Weights of a small mixture-of-experts language model, trained from scratch on English Wikipedia.
Size: 14 layers, width 256, vocabulary 16384.
Experts: 16 experts in each of 14 layers, 4 picks a token, a shared expert of 64 neurons.
Training: a variant of Muon for the experts, 270M tokens.
Below are experts of layer 4 (counted from 0) of a mixture-of-experts language model. Rows are named router (the router's row for the expert), gate (a neuron's input weights, with its number), up (a neuron's input weights, with its number), down (a neuron's output weights, with its number) and show model dimensions 0-255. Each number is 128 + 32 x the weight over its row's rms, rounded and kept within 0 to 255. Numbers have three digits each.
Before each expert's rows: "gets" lists some tokens that make up at least twice as much of what it gets as of all text; "comes before" lists some tokens at least twice as common just after its tokens as in all text. This comes from a sample of Wikipedia text that the model never trained on. Tokens count by the router's weight.

# expert 4
gets: "\n", " |", ".", "|", "s.", "\""
comes before: "\n", "-", "|", "The", " The", " "
router:135129120121128177138161105102108152147088177127100159089137064126053127086189141115148106164075110063168164079189142089086152122076182188116119101140201058112083114062185108175129158147151115110115110149156130078106134128095154125163100123110150161105103138206087123181130106073148174103098135126153194115185142141129147107134144094098111142132130078103172109191089160146093073178124129133081112103117145128113109187123168190141150137159069119157142148100153155131120117093131140136080124152131114150107142161102139123128136129151175065159141137165113164130124153149129106152165145127105140098130161157112082144151101093107204175138208139100103127197140085087165133090169104122128150073137079147111142139147106151157118112118135099135106094147172128182180094074189082
gate5:124098179155217139104113150161125166118179157093131082130133118164109167164081211140160160097121115176139160164130107141120098125134174116159165114131149144095084161124126146102107082123134169103093108101094103103090140123056115158105123190104144147135180082140130130141126171149082162129141189146125097101128109151166067060148160102129137158113096171145121119145103112089142149134171189124091155106206102150121050146118137135171079143124155124148088084139123072112103151070159173095112116156133140064085114183129117170135148186099195167133115136081086125176141147114172137098127095113120161095107142155116133107131125094128110166197133122185139105160146156120101206114105189147069143164149128165094097159091129158104180112096098099137133123082223117188136074124129128
up5:147119130106159146078079094160100119157140103133135145115147113139131188125146091166132156161127136167069162175128102113120103147069141162097129125118137141166102086152170190146128138147166138099130091166127169152154139078159119100138084153168145128125149042143195123102147177129082114143132168052162103151098098134089160088082162157133112066139103131131147154118067155173140034106167119155145125145178135106097115137154200091105015062135141121117129076112110183105154129149119124164142156114211116162166130164175136098106114174120166123135137061148128122133098112097105088108170103167147104174155121129144166096129163144141075183177142088072135131161149152122119150087119130125085173141117134139047158094166121157120168140096080162148098137112201179141103167124099140
down5:132131114084146145098148116099044130116205129077218152111121083190098161168147096063114145163087139184113122143117090107101131099186116101180119080159126154156142103117140163110150086132109174139144146147170091173128151102151116109091083180083158118113146092138132133103150154116127168058124153131127120089141118139153186140135141157191113101114076143108119153114185119147148081117105086107173147091128143157107110195147134144134098151089118123108151077149121114118148117108134040117148094109149126146115087086152096130139088126180166186171091053147131109143129059125077090162144106075105149153133144156074131131077105146129130132152141069107118118154117104134170121116095097085082096096119078167081099124122106127159200086160062089118166094170108224120108139137180114
gate6:138128142142092174105137156147112114148112150103126145133123051129141164178090114127131098138110142128149115172120140181100132170160123141169179125137127078115132153089167120120136094119166114146181087092081122159145106121067093163112067219146148168100153082078090133072170102141136129111139117058102177139130138105080142101132102100094127146125165098116156106148108069101116102138125115128084168085064108119147106085137130135122144115122128159086140141128191154110032122118107111117091155141117100186136136173138130143153061161150124077131087149164061124157079127177098167162076132147040152201141119158044185052099112136143123086166183135130100187211168099150147090146134144127150115127126132147094143130142104134175215133140111080117162153113098137127143074144139142
up6:145122048169116113130132125149126119154145148109101169202107099139147153160164096103118107128131170103136074146119135155110082202150133135199172138137122111175195140115168093095074132097110155146191107090097122145140153132107081117143046193168118158107143140096124136037131174132135112124085097104126118112091149126097141102139109146109147141126117164126144109153103118145131107112119137123127136152068156124142084096149092136141146090175103160111166143090158124099084127123104129140118136119119063164155133149110102101138088203134069121147079115156086145172058128225132151141109159182095178185124125192069187049113116126163132075117216150154108150138081132123149102164074118124110147187129158125066187137105107134157124142176106101119188138092128168149125179179121116
down6:113097168113183177170136138132150141152121173108143110096203086106166120141112149115096146130070104141162137026109103126145126134086133170133092162068089114120132125120125156135077180129094129106140175123116145160182150098111140088143167121126099168058151113122093115079106049105134155112132139134081130114133145132120177125169129121098055112126139118151114158149056165122051131126046079149104148149102123128085137125051129174192136137154158155125163148118156227109097113108121107158074118155136148122091118105159139163149135171211153087148076117148133120128120166128162100117106118070164078145107151145111113123103121180121100120171123152111101140078137140163171153070166118121152161144076076102139109157201148147128055076096150079129082123182137133154188143139114135
gate7:103166153113156088157138107121083113109137112234108159141138084136113115093102195150088128102100121137162117129127119087174159119174106135154139129160156080161080098138105076141105125131130128155097111134141179139117110060100140055101112134116170171130197120133163127147112207156141185113139117050123103160129140136157105094153127142138128106142131186126115137167133095145139230145126107141141128106156123095093089100150089131109108128012097134114118132033081155129139146139135084090145142127190142065099135068132118110158094169120151091143132136095163132138172113093165150127185174152150137096121134204166120057150164104168148143146172101200108078151105116170099103140148160105093137128127122201129144142129214147147130084132170101175097099134104154105109162127116100
up7:154141142178096177073143236093153126170125137102140070131123184128171160194123101099194145129149141087070110128150110146122098133061137122135171147117056108149118154149133171075119155128125188101153099160101080132147126151156158148105108166132104115109098141082101061092099082096112066190126180176122177077130176105106118175081125123122119120122128161115124136128129148130072089103110122131147155183126157136158180095069166130117136119179145075108138119169099136174115160095172141145154086140062104200157107180094143095124132120122086122079129143143063104147137105156131068164116107107113151155112136064105158168129088157109104136110069117130132148127141087069175151136097062159140114138146107094140101163133097127091098192156087152106128142133204136177109097158109122
down7:122114090113111102184189082193153063119115112086090133096162155115119158082180121134086156129095152103081128106085125163131113054137126103066121131133156104149113106100114141134108163109082098136107121163164130134115114162126142164133164079117107180094120181081097131192122125145168162042181149112156124125108088096106112118109090116189131169147175047128099131123108163145159194155098157130069078098145159164116127067108092134168136117074120142138077101096104115074205154134125077167140169108158138169129187152214139156100136117098134137154103121129143179111132139127099128155124145173188129094159154147161131081124103136123128100143159165096141124120062114143139112060156148162191156150071100165101080096090084135165120109111145139117088056129124157083072129112132108
gate8:107144140113119143157154067114120111119166146097062138140101141131131125173100120205116127138091064077202121135092161174182164087129148156145162122197112096120096112106091107159135148116101139212104138145126169125126130104091160150138090191111127174119102147219068146198117104106103157144138202154202110145112085116185116255154128126131101138125124121083119086150133138147131167122106195124128133115103158159093117129157116126165147133143148144187127163088099095140115138149160127139114199118148100118111116143063138180144138150137180198145129088148060158148176125121203111131168118064126141133162155099099150099158166171099177135107156127092121137126134133136144155095144141122134139113131160129144058179149146098151163110088127134132082164126141100130097125120133097
up8:146136058144128192137106056100122116119112124084141149101048110089142150117158165133096118144108101073211139060106122134155119056123182153135137102199091083069107102142104142141115187116108136140101122150143144094092101086103114174114142121130139114147090136169126127180095092141084144100148198164179109102135133161124116213153111112159139115126075114065110102178159183140086136100139096116138154166147112183105066113124177089135146093114155136153132155123111112109094192105172191131133174130126094108156134132123164148120157172139154153080150124125108243122150127093140127140156122087119141099123154111118111104160133089128167106109163132102110132199128198123142140062108129127150129145126163153154065198191144168155052147083165125152125181093127099107133125136139134
down8:094084090129086115184131187128115140141176159143109141143112131106149102161133120167096118100132186106141112161137170123129078174125161171183157148066152152164105138151122167088076060104101133151163081098147102170133106077133156111118162157146111113125156142201179124141091129048124175139084155106146119120141145153150130110155186123123131120159131133125090178080160109134094159158093068083147100119080133138158153109127193133097154152133056090131126109157108135118176091131072067102096055133129155108188139174103121138167172130248149120071128146176078123088134113171106131164093088086128131191150124166179131167154076128203131167127119126129183155094149125170108129176102116141116116131080093088110119105122156095139150118118110131169100174120058159110170134140148104
gate9:181090185095135100066085111159155058117090179071113116101075135102136102122067131078084113135131124067137185168142129072116151128123114115114152126127169182164147139107117131067127089150130183131125147116100049143139125123141110104085143111131143131138141140115110163185173070115113081146070171100094164107156169147084135135150072115125065051155160163130098100114125126061146100163170104109143160124111152149078112128102114220125136037194125135140122126121134140146112164182099089143122180112111131159148131106148144148113184131122187110147151091137069129115128156119086157132102117129185099112092081095154203155086146089110121069135193145083202147110142114102120099090165120160127105112166075147151135115121134149125135121178121094086092181151122096135174109131113127
up9:090157124161111166143100145129156149177151064165085073162156122154156143096163145068139148152150174160139081126184094101097111184087171102121118095161121132133140109111145148143104158124107072153158090150158220116090101133159157136173147064140087171132140096126167082180141110141132130120138143094168144086132125167117151135129136080164187123083080135170181123166132128087076138150132157134092090124138105115140122112141121067121146187076119134118149083108157128108103135106145164123158146097078175099107103151158116166142119096126073205155108109122197139169122092144140155115082152136182122142185115162143108172091118155123215163124123154105039146140130101147061185160109112126158061088093159106132097146087118123116109171136103152150158029124096122133093115095123204
down9:159058168138094158153125074116152166099113096123098085086076127155115134159179106115050146116140063155179057092087190114167114133092134140128086074140156128114056154133078169151147105122083080111134090141117187128108094129156161132133175096146131114136124132207172113121068090119156143109149133145135100093116119120143165093171102056098111132114088081127124046135198140146127150116098140112101132150111140188093099115135149119204129153107173189150121188104152111091112120115133124139126140069124127114139140164136104122208122126124181133086176137129106064091102129121154145171107125138086086119095147167122165157121159105129163151123119117125128147169182084118140115171089178173133102164159145102097071139169103141135119107130118217115179138126204129205125143125095112

# expert 11
gets: " of", " to", " in", " was", " and", " for"
comes before: " the", " a", " to", " in", " his", " by"
router:133075183072127148143111186115147132130158096100094173102160150129154146204196152075164128122107105191107125203130125099152124119095107135098077092094066159130114159165141115191171094189120168163147071138170076167089109056143147091137135054097116077132124092126188144149067126121132140210070156119120064102094115102048142143136098137076154139142102153110147126135150096144107085100137061122121101076114139103134154070130110150129118151141132158122160148135132161125060106127115129170150114156115109128158138175126172133190106131137184138149105093051145087124147190142136170147114107088118113164149137168162156139114118125139083114110130095133124077106201050109078104166170137110114131067109149139152160111110147107132075114095151139145140124119139121084141119171108155
gate5:160128101096104108173155178172100125086087137115093099181084117118182125156053129135138112124101118179135143156118130112181161167088153023107116083154157179121160181122125144091079157148158105143135066154116144185112089136139108097138107146108126109182162126174152150119106125141129167140146115118081068084130161155082146066095131108201172111097126098098124114097121191110166104094218085114150137135105137095107068087144148132132083136133118107149111159128164097149083084140102209114121202136135112169114107173119098194104122157097180199109099106103111070172139148074137105106103104121132110085155130130185167087147165193146143107164104139125095147130149170071143115152108103129120077171161085162138153105151159114097104117109153163172122133098132109100180131129096171
up5:125147126083106171166126142227140131082087157123143126189058152120151107132089113138178073090097099179099137159107130104163140140076151109102107072167109142133182141150149173129094125123128121128111128162200156205112159131179127108131139108094111085145130134144159185145089107149133156128146160103119083081146147150115182112103100114217117136123159114084146091102025177095145142103137078136121131131121131082118091115184140156127112170130099108140082108121126095177112107169141117097066151134167101154113137110083098168142095164062190165092106108111084078145162142075145094148103115116119089066181166156169156107170140162169152101111134180164084148083129163065136084123076133132098107136152111156145115068128157110104081141095139147133116107127098101097141143140075202
down5:080099120098087178116132111201155190096078146134113162127114132064173122114121068124129090132164106081113125202122129099180164140133117135147127058113103165076119146134150116109078079092128021102124078132086132135111134154189131140099159151087125125109138143169094144115100132178099095164189121127143100151226107097113120156107132128161144081139121155056183127094094171103146148139112125131107138158125125085089143138124148174118094151105138065135135142173134128104115128160140148095140139028105132123103089146087089152166065136098178110140096089122069117163174094119121102106120170106153102155076184124096159151101129115084131147099133110141128128121038154122079108158139087136120092051141078161086191139089095091118154112181138095121142104152120148089109117127123169
gate6:154119107087159211177113089131133085148065147134140113091159098159155143142141064089137169131115101123089116125124162133088086158063152140131219129110154144107087125122139148151158145122099160202174092147159158151119136098175173079133118170107184103087063127087144154108127131124144086127143128166117076142120181144082062130142145134082147148148045212092141133123124105116113114118120101139137170129087114153190126139136128173170129124175149192161142142126156136125126181131092147144114168154125139174152076109162165095145115162093079092127084147167095125131162127105066121139162077147102150108090112173177183165127133165148109049124153144122134113109190069175116140118080125075169150156123147086120164132113130147129111136135191146070134098109097082115125117182049086
up6:129150146118108033141113211104156164110136122154141117151103143126090126095059180140138151110140173174155154137134110107117119098126115107129104159143143085124158160108118054119145120152169109102079224113125183117123142154125097173138163118148094135126170151183140134186146170132138155077105101076165142149140097124177156115157091130172119148111186073163088135144140141156106136112132149161120160164194137114072145149124151095054170095050100055116146109114099098123154095106125072153156120148142112119120166131135073135085120109181170099099108151136184174139109134151127107097128122095138125174170162064102098097117142049112109153154093095121126189139106118175176018095116102179113139131098123156149070167118131122149116128158060112170142144156163185140120132104178147
down6:144088162130141064113113113140177152153145109134099159096137135183086156117095156115116094117127148143109140143137087149159120160124114080173077136092125100143128134120128151173182117117122181189186093188128122129075117161140117141116128118171111111070137127127113102159086125139136100132144116182125097176170088108133137085130109185174128150080185114206064132139134114095102156193113188053135099148107154196101151141128126084119113158114129154107093110098066037104065154128135130143135131185155114148076157134086144187096099138138175137145112145107175085097102099112046153175083101153118080088130100120145140113094172157066116170059170102145119181163151133113144144133059086147099102136099155146142178124097079125163115151065075113140160144100125189153141142112117071
gate7:096131147117113082119177040170156151142144153127150112149101128135136109035153137138150167132100142124104125136156136079110104164125099115168178104104126100165114160115115163098139122081123108175151124209226117140085141112102102122146128163138161153118158140120081098153131083099131134171090189165110140146139155101105094109135122166191174158116143159176121128111169139098122118169135142129114134145102094142077144167164150129160153071142102165114180171116122147071139121124052184164147150119143133151157129105148122140145122129178091198152090191128213155159073153113138094200120129134126169161135089121067176048116127152125121066136134082088152119142138154155143101060170124132122193185190164160152166125126152136130076136162114081113178046136124097099126087131140114
up7:124181084127175119134189138140115147149090108064104081109135177204080113137156128106088133131099122190119117145120154043131154098104132145154177081111134135135115122142098145077131110149156166147136135170175144157129085131132131130124114128133139156094128113118153073146108133079136126099084127117178089136073138135064152109127147137172166145107096163144117126125202084097148137121099100117147123166140102111104114038117124117148102118069127146161114149139111145123184037110088109147135036127089117104125144144189128089120162088102137178122116229121129074169162201087137047146089101123084158220140092138202160132105150118139130086098101161139076150128098112175136146179122158146082153142125131102098189080106088104103134125115122135189127141121136094084108091143147153
down7:106125129129192142136110049175088046159149112126089090084092099125129129067089073097080140134122149130116114095174102108084159117131083162146151120136154071124094137126119129128075147123138129110153126181173169078157106163083087153114157182126226122114122149142155118143121070143152121112147090137140122139171161140160108136112105091165176151128176145128125125170127152083143112138142181146103102117101130157100120105163110098117177151164145134169128159114113160149153142169197165189146146147160149138129104067159133113125163095070049140145128245144191119135077161083090084189126137138113071081147105118092145088120119142116164109133183139160104171096094173174120153045113160163153114096203172178135139095123106128141132162155143103136157122111147122161142143117099075
gate8:103112125055133134205084172121144114143108102144171132119132071119167126145134128097098136089155123115086115158163143125170149137156096171124181120129141215148168093169126133129081116119192126145081130125151090141060139110136166038125122046126144100126104091152142130189135103115121144121128195110091164157148141124101082125141158133105114118106130130059135089116053093120134170110168113081106057143125111127173097070075108112161140143085151135097167113101143146139048083129115128159164085138124125083117116136156122104124134129098190073114074065161120153098140180102165179121141059177126099108077102130125082172109112161189105170131142169201092107162144098077147148091118087139093118090135146120079160136085115114142065135102166092117119106169097089126157162102131121
up8:119111063100095122109143122110137153134151127145128104093137126150139146098109125146134160151120086187114189089133143154120155104115101158148140162160073226134136114085105115164098132159228209055104117106128153121124151138128132098167131176112110096117146103141111136148158126166113179133055141128135113059102097140153132129189148136152075087140151109136088123118141197171137081139136102162142093127086131166090144105106105146104146111106174137154188137110138163119112115147166099194097135096183168152097166072158119091118136143101172108142033078176185135140187104142086097152089070091177115178146124114127073167065108115144085162101114163076135127147120101135130185090082189113134173126122085173102100124137098104146119112116124126145182152109063110185113102080114166
down8:143142173061145135146081139141111092097131101163122137127170078135145118079141157098144183098115098199113130169148161134127095163097163157148098107133126152095127137176072138140098133144199161148062084053132096049120146067134104193152136106148109119131132144153126127170072144171136131190163159152116129081126141143124150147140136181146106118118101158127127142128080105126139152099157116086079107176115148117096168140135089093165140147122153057169152114110131139132175172199133143170199118185111120107158101164134100117107086134101060125149129140152135146134062133182116089154045132118098076129184094121169155080104166135184128059108161142129141079140147157169144127116096140128064124177119121172048034115093115131150096101101164099098150100145119107095120099108089118
gate9:209119075164152104113155100162172124146107136163110127099115120133126120034161167137083193134168127071109127108145101191065151116132114165192060171162100097122165135171174110156120108127136142164178154071138119154141121143098099163107174164154096144130117071090117118147123118143147178136110143072132089077102147146158140063134098126150137148174149206188116117143146133115036139049146124185149143096107123092153143128139119116091105181104129164125136181154128100132116120121171147127077039123161103096136107113146109135161128100136100192131127234128105135135106117150101133136123150106100164093131128119105098071127153153123118099148112100118155155101102114211129096191123077168127107098159068156074152119133148130145089058070118082123138140143117101120121104160112105
up9:061151150120116124177105162094124094107112140159181104139146127121129164208081114143106119120144138097153192108115194086129136139076119083154111133147098150159106150074080168053141124119116074088020092150097139155119172118135090107150099108173112064130135181101083138108146130137163092132093091147121116109086122128091149173186163123118121116102091141119171100167106081159134122135136143145166127136156094106133130088109116115136242165184126101144121107144149158106162112174120128128190156141092096134155097119090097045073075143157123101105121077076076125130131119183143103085141142124143101160176153139152166166123122143107123080149127143090131172140100096052146131107146112120140176164161082080172143126137209153156113169202130169106124127119149149182134143109083135
down9:186107092096135121120116095143110099132116140077125131196127162113061213184162126089189108060142087131143097102126099078186153089103085087090101123118097137169141104170142153152078142120116140138185094118144119105150101080118140129055163070148230084119061178130133155108096120137087154161092076123102150161105148059098123136083139128141152128099190086156119123136146090179195128150111127112100114142148143129126087107091112123139118095098193126160107072154127128156125170156152076087117164149102111110107132160149142177116164069058144182106126091118136159100105083102078100178151130109167097130126111144139143146129130144163107119135077140142095122126127188092101156106178119086133096080087187161142137161131105105122087159170154195099115103137166155107062117122114130

# expert 15
gets: "\n", "|", " The", " by", "===", "\""
comes before: "\n", "|", "-", "The", "==", "In"
router:093071069178134157154104126144114109135122204117119130124133123142097129114115144178159091123083112094163143100132095123074165116190202110115133111123196150083140135073106126150146107177168078078077111165149163062168110162143115164166125107127134127138084187174128112181141132118119140105116133159184159123200081106136102118088146121088123122142085032118121134158117175134161110217102099100133103083183112151130130211106137121132164104124104115153177091076123149144136175139157114114096135142096159079093127202136146129123163086138133064136147136149059113106101088128102085163201128119143113059103126135123102185174120143071151167127154127110130169174136205119172138077120126153165129073118110079146113097125135114146127109091109118101118116161167090170133096097158121
gate5:123163123147114130177152136163138100137080158079189089178082110185115136123093059203084155132180115072126087077102155129107196132144168084121167172154116192071150133136123110115121129134098087140116146180117175109124153193166100119133131086114125171162126097128135160134179116137127108136192141082121141129148109101160092122100152126058135113055090062128148139109142112102153040055125129120145095173172116140172144166115079112126126111171100173149142158100083123093165177159144129136143101175144127122112127140095133080078151140080133138136134130141144087185136131149063099148158156154067123172102134106104120144127120164139156107130084096079109107078107127109138167144153122132092131115134098090146112090106149124130255120153145168133134136093189162126158067119153115
up5:092139089070118128132171115123149155119066130046199099128137148194131130133070141122125100141135129137199086121125077072134111097122164165146139120144141194150148138089148114086132104107130060148145149136109105135131174077087097118157123138125105097084119153117060146167177150114149147123108123031133135094118064096159113137121143167149130125156154124142077095133167166188171182168141098110121148112085120143157081188170131154145157086180134161140125119108117190111156083121117087168090184117135254160073147118086157139131107151118179036120095123141084174144191126128065125098108113131068133105137134145049151123130142160137170129120155137112143119108110113164148105165073106106137176125172115096134136069146114145147148157115119147094096126139080135167131112152101128
down5:128163144138111131075121146132203120113165109141137124094074118112148150135108090188197165120132084132094136102139115080140086146134117088100104182052135116158106131094146127132162101156135091064126123118189098146101090141096112142125135158112141096089134184108109130138113161157099116137101094117175129082138186159109148126084204139165182097161154112062138102200121114104068138105078126137116144116127164129161124155111138180128133150159102154084155156146113117182169160109147180105250160139146143112134137108122128072164182092095087126202134185109116224144093116102128110074132134124138104101172153127174129097101163146135127074123169110170153071122183121152132115150112109193116121140132114082155115098105081116163103190101141094188100121119178097177109070111154131
gate6:135079095172141151130113090169182098125084115058168131132140122100082093145067115198125088148104093146129112114147094086184179110165061128157169073131100186130109133129120155121169068146162059125096107143158136104122088146125182131116138054125119171126148143118086137139108129078120137150187105128136087068155125122127103132112128100134109136124053076109121121141148205113039106135125155162102160069131055166093137142103094139150136149105160120119174096069104134115111114160148101133134148165127120083100148128135124113146104150107185095110186101074171143174123123095096154093139156104140112135081185112180095188155154159070147135086122105113179136119161116134170173124170133135192152064125143087173065099160073130139165145127118143145114130138152156141126041159095136
up6:090194163203095148118091113157167100148185108173146080141125113146134118123126121143088167094142081140061102128126118159140105124122125126113102196135089207081096155151093113191118122138066202120057150129100066220178149157190089133086139186168120161151105169092104158132178136169168080156118135124119072122124107125129137167124148086149090102126134150133147142113084111182136157076142194120164135169171128111160121117138110208130101119043150107162144098104162104119075114123116124134131161106116150114093101083155113086095163161094148119120112099151166119127144161086125102122130135123110116140164112157102176142121130164140122093100030113144139112089073086141102076099112104128129112114119105087126093116130122123174057117150110116139132175103097111100090200088074148
down6:107176128163056080094144134139088109175153119140181127128106115098123117179106128136136199031141126095161141148161063135118159083168130103122178089097116157125126102038178148172127166118203106118196151121144129097074136124135084146155099152152126167080085111121091092127118115121126102141130062094133142107110119153117146115140129159141141154153103115142155189153140161105097103150129105127132171052092092088144124100140114143094202174162123193064166188156183161170108107083118134110092125081152175089117105181134142151099099174131095063076127164186112134124104107128162106127148064126062139141133109118129074072109138100134166184107127156125107105093126143120098089072135131127118130137189148126151114094129126162141121068167137109113156075170092156156174127142170154
gate7:104062121125155182133064074131109102127148101147155144104124164119144134177143168150113113159103105191094087052129100130086171097114097105088145161096133127106123073181099078093107106168112131161080028098155152153125106089089166174126078050098112140130103199169135194133190129163138138139141110163122134145152121078126092161103133126108142165145121144112175083124150152115130169167080179113125093140147110178123132137129127158124181113062098125154135102107175119140076186140175145133157168116171145106123125068159171140163138097121186098111132114128155105093155076105098189115154088130151095102130120128128159212110186136106157099119076101124105163103121169087154168143122172028129137149140087076136084116135159092167107137113082131119115083104137142126069141114118158
up7:136121173146109156172087061090114149124125079165160063126095136131156138149067107195106040135107103134103138021127182130173169134117084140115149136113129140112101129164108110118125137130097125145100077141173142082142123158141101189127047152132095146174117159104121121164176110124096096124129072137084157158133097126110034167115079156117076145115121154113146155091122154107150172170094139119124138109133126140160088177126146117126127036086152137182120164110134097139146131128118070105163152090129142134176074128147119086138103141106156131130134085107207130100174111054147083128087107115211138183118117133194095096082149120091107105093074120071123152100156165130150133145106151123162116123148148120152102157103135112153175142098129133196097221135152098087119150139114106
down7:113131156139118158157130087097080117113088092146139135115140127133146144134133083055173117128176182099128153117178157107129120133104173148114180103090096030134145138087087151120141176116088129103166178104077115099097177082109100045170175162183148040073130120102114149106072152136132125149130132137091131109140138155162118128145158147160140162149174198104061179145135097187092172140160093124117146115095168094150165116074166134151142156183080182161082094189126165134133110087125084101109189156141127131172096135077121126141144133137096115107150104166098126149084137146138132095146174130082121175120065151140161121088097128161093158175157128119147081192206119152145139180124135137111111108140138154141132146081154144136142088096169135184140087193095171112146074090105126
gate8:147152139154172146131100145132104119138104160122098129131099159112107129135117148130180129109066143078132104144085079116111169129152073091092106170110178096123093106103120159104112088099094125174132108174184097038110127158129132080150097115145151150100096088200123115145104127136118119167088056100079084183142165113156081139157171105141228170093140112130104103173128110149201142217135102114147164089158146150147162064156195109124066195140136077120086186058122105124126148087113141182122136143171106145148139105132116079126117188131099165121120174120073137079111149113155131165093113093154104137087128121149193220108132150145150091178177141181113148140106081105132152159092149160105137101123137128128183154150151126133139104076152167122138119171100152082150100152146129
up8:101096114153111129169148141129112153051088164135129109101126147160107115111127113123110072138181063128131121089161072153131091111137139137180108104143098165186187136163138078130146127161139131130077158135112182185149107137108120154109085101123109124117120131069109165064126187138147155148113184111166129062162132154178116086162098114104078106137137138120154123065180112130134147099147141133126135107191170123088000104159076117132152111207149155141093102155124111143102139125134098059126132142127190165132154094130121154103180125103064121119113154137148143121087078112136011068172134118099160085161156112149134093130091086096118115062087134150143093079082154064160118142116179120112132146139116135121095125099129170102102108172074113086106086114100104164134134108081167
down8:107134136215107172132113140117149125094123129148121061162118157168120173134112121122133088172072118210122056107166129137088143139163123115134150199197191088061124090175101136132141057060120185123167156125214174173119093107128111077117176129142127098137124154108038147115097138189111187166121087166147112133111115070156083114111141116117180130088184103190125145074120096116109076117131112097131108143162143168147096166121104140193127118109085125089109122134137145137147138097105176119126145194128205143109111124111104129118116113129100117129133179088144143090109084103128151090136113148094071093138070154122141141126107122113136172133113158133118132115146106177155170147094112084128124172134130157081110135158166116139095164102142098187090041135136101099132158148186084
gate9:109059116148124121109099043132168082118081077117190084140139107076093134117155065160138124183075146169108145070131194090129112159159135122165177088122131153147101196128110097109135166163157032077116107120190172132129144104131131089089116136162117127089095085119154111104091112100117138080093131155149121145128173105091109151134133119095045092128114058158132136088114109159131122126131131058102145132115052123146177134096101161127129130049143173150132080076116185164148138112140171165088111099138092104149122141102141141140141110104142077142061093151120137131165110114154083169141086153130127083180104100156127153105105080133162116127098134143127134118175064075111074127187206185158113119170164095113155159147152161116163135130129141098131144117139144142194092153131098
up9:098123160107183166088087103060107160090142121083072117138109119161185128093123118069163090147065185154080092178117132096122088115080124083133130188170126120120068129121137168080184121114119139167116117197121068148126173070151189146154151093137168171154182077170161134142126073055140196085119095096080108165117085123111164159116112121125147094158132167106142141101064143139139102143146112135107120111183126140124114043155165094149093154120103138141157099153137154162146122113078163119123055169089139120158111111153115100110160128143179073138177110156135156095076140090114142092062123110060206086099145141131120172092139088169076133134159160117136122170177138123136109094058102118142142166132142138146115122137127112120152152128153104119077134102147141145156072110093136
down9:167149150132133104067096118090101124099165053159127142131121116142162104141121142175098145060204127135171109107105141137069156116120125135108067152122129045150101148080117174156165110136118143117115096129139089168103154127173161157138105117083050111120144212126138119154080183101118142111146121136116103161112057116111163101128146104127142118126149128099112176116135148084163126077134163104064170109134159153150151136099156112092095124048112113070123192129136097145075145129159117110143099163128087106158104080178225136169137132129093113133187113131188116112102134157075136119126108098121138134171106126103152001134182132093107152099127164111137127132151139137111120130108155147098129170142146056053171137131171108107074190172137075121140101057104161098129137162131144